From a checkpoint of a small mixture-of-experts model trained on Wikipedia.
Training: a variant of Muon for the experts, 3994 steps.
Below are experts of layer 6 (counted from 0) of a mixture-of-experts language model. Rows are named router (the router's row for the expert), gate (a neuron's input weights, with its number), up (a neuron's input weights, with its number) and show model dimensions 0-191. Each number is 128 + 32 x the weight over its row's rms, rounded and kept within 0 to 255. Numbers have three digits each.
Before each expert's rows: a language model's description of what the expert responds to. This comes from a sample of Wikipedia text that the model never trained on.

# expert 63
Description: Punctuation after names. Separators after a name or noun phrase, such as table pipes, commas, opening parentheses and periods, like Vince Hepburn | KO, Álamos, Sonora.
router:086146093142154173116121120171166149124122151168117151115089121143155163175116156103120150146111086091067099140123074118140112157146129124104129111146162198113142136159117128098121132168127145074111090147150100159144124083064114133177100080131042142106152078068087099101128181106128170079118073169063096120140066132153109137144097160160067164141126124135156182111105195111175131147136131140135123127126129110132169130022128146048176145171156139160108126110209205124131095139147088119159108089074179145076103130138162122098099152122103150064108139109137141110108143148178098144
gate0:133136163078151135131141141075174148110157134121125179110198138141072133110174129065122139135130067153187122155161100091121126144125121109177085063079099131135085150184139164166129122151121123142079141169120092098108119164143070118105197116144101183170162118193182164106162163161130160162108133175140166098111176110110057185091114121111190098107105113163125121159100161133133095088121133140086071093112117122126116082113127088089104110098140163152107139151094085157107116141131093159123127077098083112099087092152153072124102128229162154112119105091128189165145104153123140066
up0:148075094182109115164121062097138120061114149125112121138130175179079095137094135122174151154139154127094113149158119120157132104133140139136074129138115133131182063192102078083123120103109048139175156096146094075110136127123161125146134107104197104128063119157106068143174124157148113213115138105137103123146120112166151138168142081114132068157172155068158085116109153116120126127146105181074122172118116145158098145131144143177128116124133115168145162140105114108139109120124120164162091211116087207143164153093089113164068151067158229152129078140119166164136144104148124125
gate1:117151161142145119088119200117118116142123060153107105096099137130143138114206126147103129166159157141145118078103143057155169086095097087158144114156085082185096131075130092128111146151155115155162127134104150112185044156151173118079152164110144103133155159116163178129109165101086111081164109157162124156175138170107188152162162127141109067113135112125148125084133140070091151095144152113053128123086084144063067130176205100140086104126144123093082130177106142148125102119079161128105120129157101074108055120169136162107129141166125126136134136154175131154096190187138095144
up1:111104139112129169172189166176174138130162111099121101165120134091151136135102158151140189125084123110105101156156153171123106133095157147062069127127181121162058104125134153110129059095156125121095111111127093128130156072112141115097128147107099119115081091143076123056106103199109153107078146151107097139068114121152086174112123115181131165146134153137101114120119105147166128164138175152074144154116165121133156131113075119125144163120101128124093140132145122120151105113201103107186157135091179171133178101114170155114117117072071153142139088063090105198188037129145219146
gate2:123111120156101134143093083129141162122207146182163126166091123073115151118152122130132143105156127135114110081095131083128093158097177170101101132137168194154108075131081118160111121144149127050165088142211076106157081128066162159158152135198079151149197060105101149122153136174158154122105125145117122124123139107125065255179112094154067139154137101135116079139125140095113096075143156166115127100110140088123134108095136106133134181181134088137110164089156105126127118169162101124119145157091137160078187148128115118151125104162127142102086131099138056114156143126131102165
up2:129110170117072097136122164153116108085113105048104114090147134128134119137091103155113181151103144149182096127160111121125137112127083100158154128162064089110143150154186114119101126102120199121100176123090130137081146121155098107059088140124188127122163182198157114096135187096158065177120166070139099144146135081160185063109099111137170114098126091108124119107125119143153158161161123077128107108159119203107187113134097139130148109087130168131149059234112114093158114115131151101183150133122109092144083148135108140098119098074142176199079081111124165143107128156132144119
gate3:131071136146118086113128158128102122128092102098175125135131190104092153154129175152135128160114110089107179129111130109136069130110108122140185109166148107135102103087118133049081175111127103210073144094143124102110143171139146161135126141155144155065098161113111155145138062112143140082027146117153123098171091090169126142116147119154142105103109137137078105049194102102122080134126182123197120096150203133111158122117112118130192181168147148156112100137160110147099099147179160151181114169074200137113156195120130134154147151172129101147134153092100110180161153066114150130
up3:130089144159119120138109171176098140116114162139152152115191077087124097128085119106085130161143106098097154159034126146133097117186158156105154058121114133108130131104124179084114134095123164158076187141186174171081096142114078111125150129140146087097081161108170122135126082134135168131099139126066160097132151096083099162121134128169108154148108180142085186056165120144180110166168113039187111127159084083097135119182109102142138169163115184131151117141113120151117107130097160150115120137106165110097188189119146094138162092132155157129099099126077076137208137089144108141
gate4:103146149131120147145146123144139106097115166198060124156192147096148148186111140142139116074183112082087099120110067129126148127139154189128121134104185167074102126164071108173121140114151117189115166118120145090150089090140110134143070170129108056118106105156164113170145095153142150110166086140106151096081208100118048154122090112177126178111110098113161130175096141137122108104134080172128147153074160085169084128127198139097156107083160122139194136065135181120101120105153117171161154090160146146100151147049147117143132103086119141121084087102141130170162150123102161151
up4:132122092176146096188133168135100135174161100101124116110069091108138104111142135141102112138121113138124167118109071152120136082127115112165125138172139150179190164141133122132160148095085113104125062143133098147145130127105167073131177154149110151144232107125136094112103128138163128118126166146151116147136097140162127173128175076050125128167126110109093163125168046055143129176121184078072080111203136181109193151143096109126125111174083118051108138118118098129116133162104156069082095164131114097080092177172107122114087122138089127185178104160098139157124084138178108121
gate5:121085140169141120133115138189142146118114081134156131118145064184125122170113120169152156090140165081121065102118135158112122152112117080114194122120102108175098114166166104157118099143115154126211097074156130087121090120096204140148183147070125145180128123119127120069148108120174068094124138140116164081132108140145124119116113107142179161127088089105096164097183153189146135111133113095128119119074112123145098169143127137093063126141141154097126100179095117134182130065147149066151062168102092118151128112158093119152169103111150137193226073135192115092113129173176098114
up5:098173135101113173126115103072087124155107098148173100102110096117106110176107130157194125117103125057142108172115156131084172186117071088081037170157144096190143103060126110096145122104156080127143052161072158138130167130116194185145178102142118167095133119131099129162166118132165110154115179146152114089069124140098128120167102130124071104159140119142080085136136119150151146160101142128150091130140092093119128189114134157150160157152135075177122118161119077173133157104089133140136165056141090119122119223158127130077146132128113124169071103106103144095157120084145130154
gate6:145116098127111124124159073126134189149108105094104114094108155081101147119090118160122126141101147200085123149104089145128078119112124169141106139137207112146148047138135096088134122097124047127172141144170105124112116092107158112130173095086135187159095175146112167153164113098141104168135066140172098090111134094133106182111133121085093165142124066072060122197157064189107165120128088115081084106142133117161186108113178145090131106126228167137145137185126131127123141152134134112171106166117151121112132081165126133072150093135159125134127155113125141192207133150169102143
up6:121147132088140133154142133134085156154106111086154103118175160139112203175205156140114084163076130103165192144126189107094098081093129119130109140091137162157073160138098078125133143161073202127050102097156118162117174088123157173145084204113155069079158089113153121116121120119092114099064105059124139158166200132132078079099119084163168145125138183129121068094110172161102112122162137125131108186155140125134103159110119099066124170198160135133133154118157104095114124099136134135140111098146109095128125148107046110136138142125154113142098153130110161091074155157155127121
gate7:107187145137096163127105083100128126062144142158124119141145082166116089159129165137129149105142127194100109150104100166105154189113151178062143181130095163169155106101104164149144144166106156111158156100107149127154124119111096140160079111104112141111081106126139123070187043159146166137098123143135091121101171111151087127101113134179105177091131099190135139105121187154158113155113147109170097164095123142117165133137098139115131122083122171168139160066117117138214106086117153073118113173162160154146226087106132122141159208087138155103102169094166120180135146072057100124
up7:109098110187146077207096119130135099161133090070138085124109091111130179092168133108128151192108143086161171133233148080086098099105143082132149161062153133220106175124184096140119070134134087136136094105136111157122146142129126136115179191117112114083096136127108164114107146183167094108119106180094126076116125177212139148136165081136164064165124131139186163125146060100124166137133085112114164127148140184136165113122124129122151100084128111110127121124115177120119126110094121076095123147137135141110132134178152186133078111084126089120139120107167154094117075135171131159
gate8:140152130133104131151117096146126119187098088121174130176145103168116112200074128129114130077105065129117123148048146166098130137116113126173133128146182125138147052168199138108134151100108137128119142098097105165107152105118150096143125154143113104115131103143135118128067121112114171082104131134192084212098127153198073145157066148147159129109143089130111140088072132160074125188079160142137157141190155166123183121137144128138172093135163137103108140085143115168090108137154155132182160104132121159132179098124088170112188092142181078090195110104116162109162151190067129074
up8:120162193160139147155122166140091130173136116106107119174104138162120140164130133100134155111143122151129069162096159138147142136102100096154072110123177172099131112135167126120107157079138112125143169086090127145097133142163137101135068140122096074175172140172128062159082150092149130081203141118177072218120165102183139134104168141134095147110118094176123130082151101120082130136081143138145144137123165161099115171091130113109129127146125167105096117111090112137126106135197147077090176076154201051128115097144052119215159110088138051091129138128121155135138136194083126089
gate9:139139096142134138088129154149067138088142149099124101147104142079198063200137125138159087110137151127107183145141165107122095153165156139190095109113135141180131150000077087077099107130139119178182141149154177115189119125199156183150148091062103163099093116129174098145152094171079109149107122101168107144157122135156127114159128109092189170157116111134099146142152110123123110140164063111125151136129128088119094078146073148096144081128099136105180115062179149112124153165075097182140158160121123168122126098136127143100139159130067176114131096083089144149122134120135129157
up9:130125142130117060179120143123143157115138140087131147076113137179072128136159103106167197133080187083123115153091095140171102135105114157146167146089110141136093090203153083186127110146113153125135106097123110115107147175082042093074153150132140082131184114102121186113099182113164104122140156125131171104082163148142121096119181123137088104089143155160138138062107126091111202096162162117056084117146117184127122111139120136126060165122158125096133101153106138146145069096138165151116128161081149174153064145091151128120136112124095121138087118234174152158150145134084131171
gate10:137141121105159113145193124162173166088181152091137155097125129131043149131181106174115126152070156108150164163093148095111158108106112134059116139121078136117101137123113134103147123087121102145102138105131126056076110101100129101129189122151126083076129078147150136087119069157148064114147158120140151092136171057137135135184164111160127096125155169139058143082155076153117183158123108154181094156095137120152139120100184119159143162165154164140078122094073125076128108072165171139198161059116133145188126133132111073123126126086105166079104139077104100137179116163148155123
up10:106129154137178151089092164126098087140102106134162145127140132078164173131139113111098119139158133084144158124202124116141080152145116145144132150134171151182165073167133129092152144068147086065158103135139067155096123114140132071111059090110091120169076177124135129171172120129093157177152115118108127085116144121154150146124090130107095084151156111168169109133136154101123158123143085096148080131204136186068093080144127129134143125141081096131107132204076074145124191140122126078141118153088118168063174090187095150090118126162112146047120134191113090092080154182108150142
gate11:107149157116160156115120109186136130105162153054085109144131121150135129198176131096115095135130082116105101103067134117156131131089106132116147141149119125167081161152143018186116127123132138151174105192058093140127143134106087122089107117196102203155148131104120177088124135153129126126146154090090085200143118123168153169133030164118131087092142107157120138179161149127119099144089164111202121134130167123114101104097149113174160079097112120138080109116129184086125113105168157098103139140094114109082120139103164169146182123134117074118118139158140167211139152195120090134
up11:129105127159119176149133158104208126154161126145113186096182109150094117123128122111170139156115104113195118109151076125104134131173105180066059149130131138146153174131143105118149127185151094154110144204127056133118129151153122119136112165075111079068104124158131152102165102154098137089120164109111168132154135168160071121158124067132159054069113211133126128123129073133130143160172089152096124059058102094128136156125145084185135159149131112054086107194107144101145108120090162146066067095106153117087122136085158105132088169163111139156137106137113145160137110166112144104
gate12:144132092115132105203168214129118127124148153167173180135088146100119125066158134158131119160157115115195137133090133101182144112172118075147132113088109139106099104178076187172095133143116123217152095110101109118138085129127126129087095126141085108157172133137157191149141192110196060138170119119121146087128066115136147123105129127155186102129092128092107221149137152154130111120118086141076126096129108120150078105135196147101052136076120103101162111155115126171114100092160112203110135168077118082117130151130158146113152152073074121138143094124143131067106120137153131147
up12:134178081126106145201156120130109096118175151117178105142135107135051073089095119155142161145124158122153097174127163111092064132160146152096128162132083161159127117150131140134121132134081148186203084095114180063103076086141108181089136096141097076112133125085104096111125090167210143219116123083128139118087122125150160137161090154157144096130108138115092124141160149155109086119136118150152143140129158066145107144134223131100093141142093122142126104083172130152093148097147109127122161172067190090109180126082115116119127101111141068168190167123096110149165133079122135085
gate13:117117179150119178158164128112131111187116127116134082146135141179211148097112108131121136157145107129123127056201152134155102132129180142207116086066089162118075132087090180147153155100122081142134105214128152176082137112108123126122116177097111131138118137142131094120109101111070111100085095090176172161135106135098099173165075109081140161123106238105080115131125135131140102091166163150114113084121148133129172167157020160114094131089149128122100132122105082111142179104130119056086133147126121085142137151157121122148177091136109119150152155094133139146083140181094100139
up13:102150117093095126067076189106137105132100110143159178080193120144108079152086089165116179117140099108136122197129158115126161121155089094096083130133089137136200181167201089120108123141121131074157153141117117180098137150137107094077157162174172124170164157141156188173143147065120128147159117148128104100167130101147171110103098119135074136105087145145143140144073090161046115147132081108128168145111071127109155105101079100185119163151087116097089116128192137168108121120107145148168121089124168147105105072142169116110076115129124149113058098184142108108126128150199150107
gate14:117125162114092149152138149145098094121213098131142178108117160170158112119100123111204148162101057115148136139118108131093175119157075116145155128083111109195121129107165164136126138127182099205150138120198159145105115133142169098077140095161105137117093135138173069097114101096152141156094157131134120142134164112125129123144069143147112190154116137131112074067119105137112139083116138058145064152136129115079128113104152073124228133121162116146199114097093086141152163095119116052160159084122098156143109143116110116093124087152084170143158124107049089170098137167140144199
up14:153091131135120082143090134180135121137125182143107129128137162090138093181175102117144141085128178183151214123154157065096103191138109195092105151073168181101122087094129138117122176166107125174089104127135128126120140140074120182153154084113058117142107128145169177101121159125100105160166095120058131183123129085121117099126101193147146093104170130155120106132083094167128141134170022110138109105151112074130164139106162170103177113157154147144157115142112110114174135069106109174084110070133069129123176165134179125159154114089098163141119114110166081123129132118118110075
gate15:144164166115142117081162089093123122112117141170085188169120153176093148080092170068138130086128109149123142109081189118088106135165159129200176158166122122159144151146150079162136102144154130198123062135180140166127092105092145120144083118092147124094172157104158091175191101053096175147101080138125114152140150136137129200110057087086150185085104142130109139138161099154139121147153148109141156115123094094161128118146087083176140127107112136092064170147170129082158176161075125060143136129118112102077109124103106140162129183133142104143134182102128132185085152151146101087
up15:112129132090155142125141135105121123121114126102095125112146112150120178158060127135103199059133177118152096101130067132073131089138128087148161157143133052179190140146148172173110143160143068123105086176139166123150125128157116139108125130166151083132152147181117099195118127094129091150193124163077177092130144169207071097107037107133075179130095095162092106083140103176142126143079144135118111136145089117116140156133118110139178155184088176153124161151080128125101129124092107035172141164114147142119097115052111093106125152149139095122098141141116122132108169160132116061
gate16:141137142103092156129135100146096159142176146122096127171120145089150177072049142128115141107119096126157102174135183130111105174113097108156075120185106139088106143140154129071115069143116146152117207133192126089112113075100158167111144160116150169126122132194094165083114137100123184145156140098077158104122126137110064166108114112159181162105132135112127185169134201147163092088119105126163096148109161074141125051123099137090082070122140155126139160123097190134128129093132165118137094098107070065115131171099047133103084137085134119151125199125179156130090165129098155147
up16:145116093152071162162157140092177117178125119120129102149112105150103070174126125160170136065130169113140136138183199187164171170105109130111077083173117061061080119140067129117118150112156175112173148165126111084145167171146109102132130104094106125107118109143125130163154148099137097175146132097098163128062103128107139132119113132126145094155117166101141165170104157112134096123139053138173174142087095159133126128123195184087081206133139137132108122139074126111113123133187135152094096099143130115160142106162072113135152153122091055185107186062102132106192076109143090104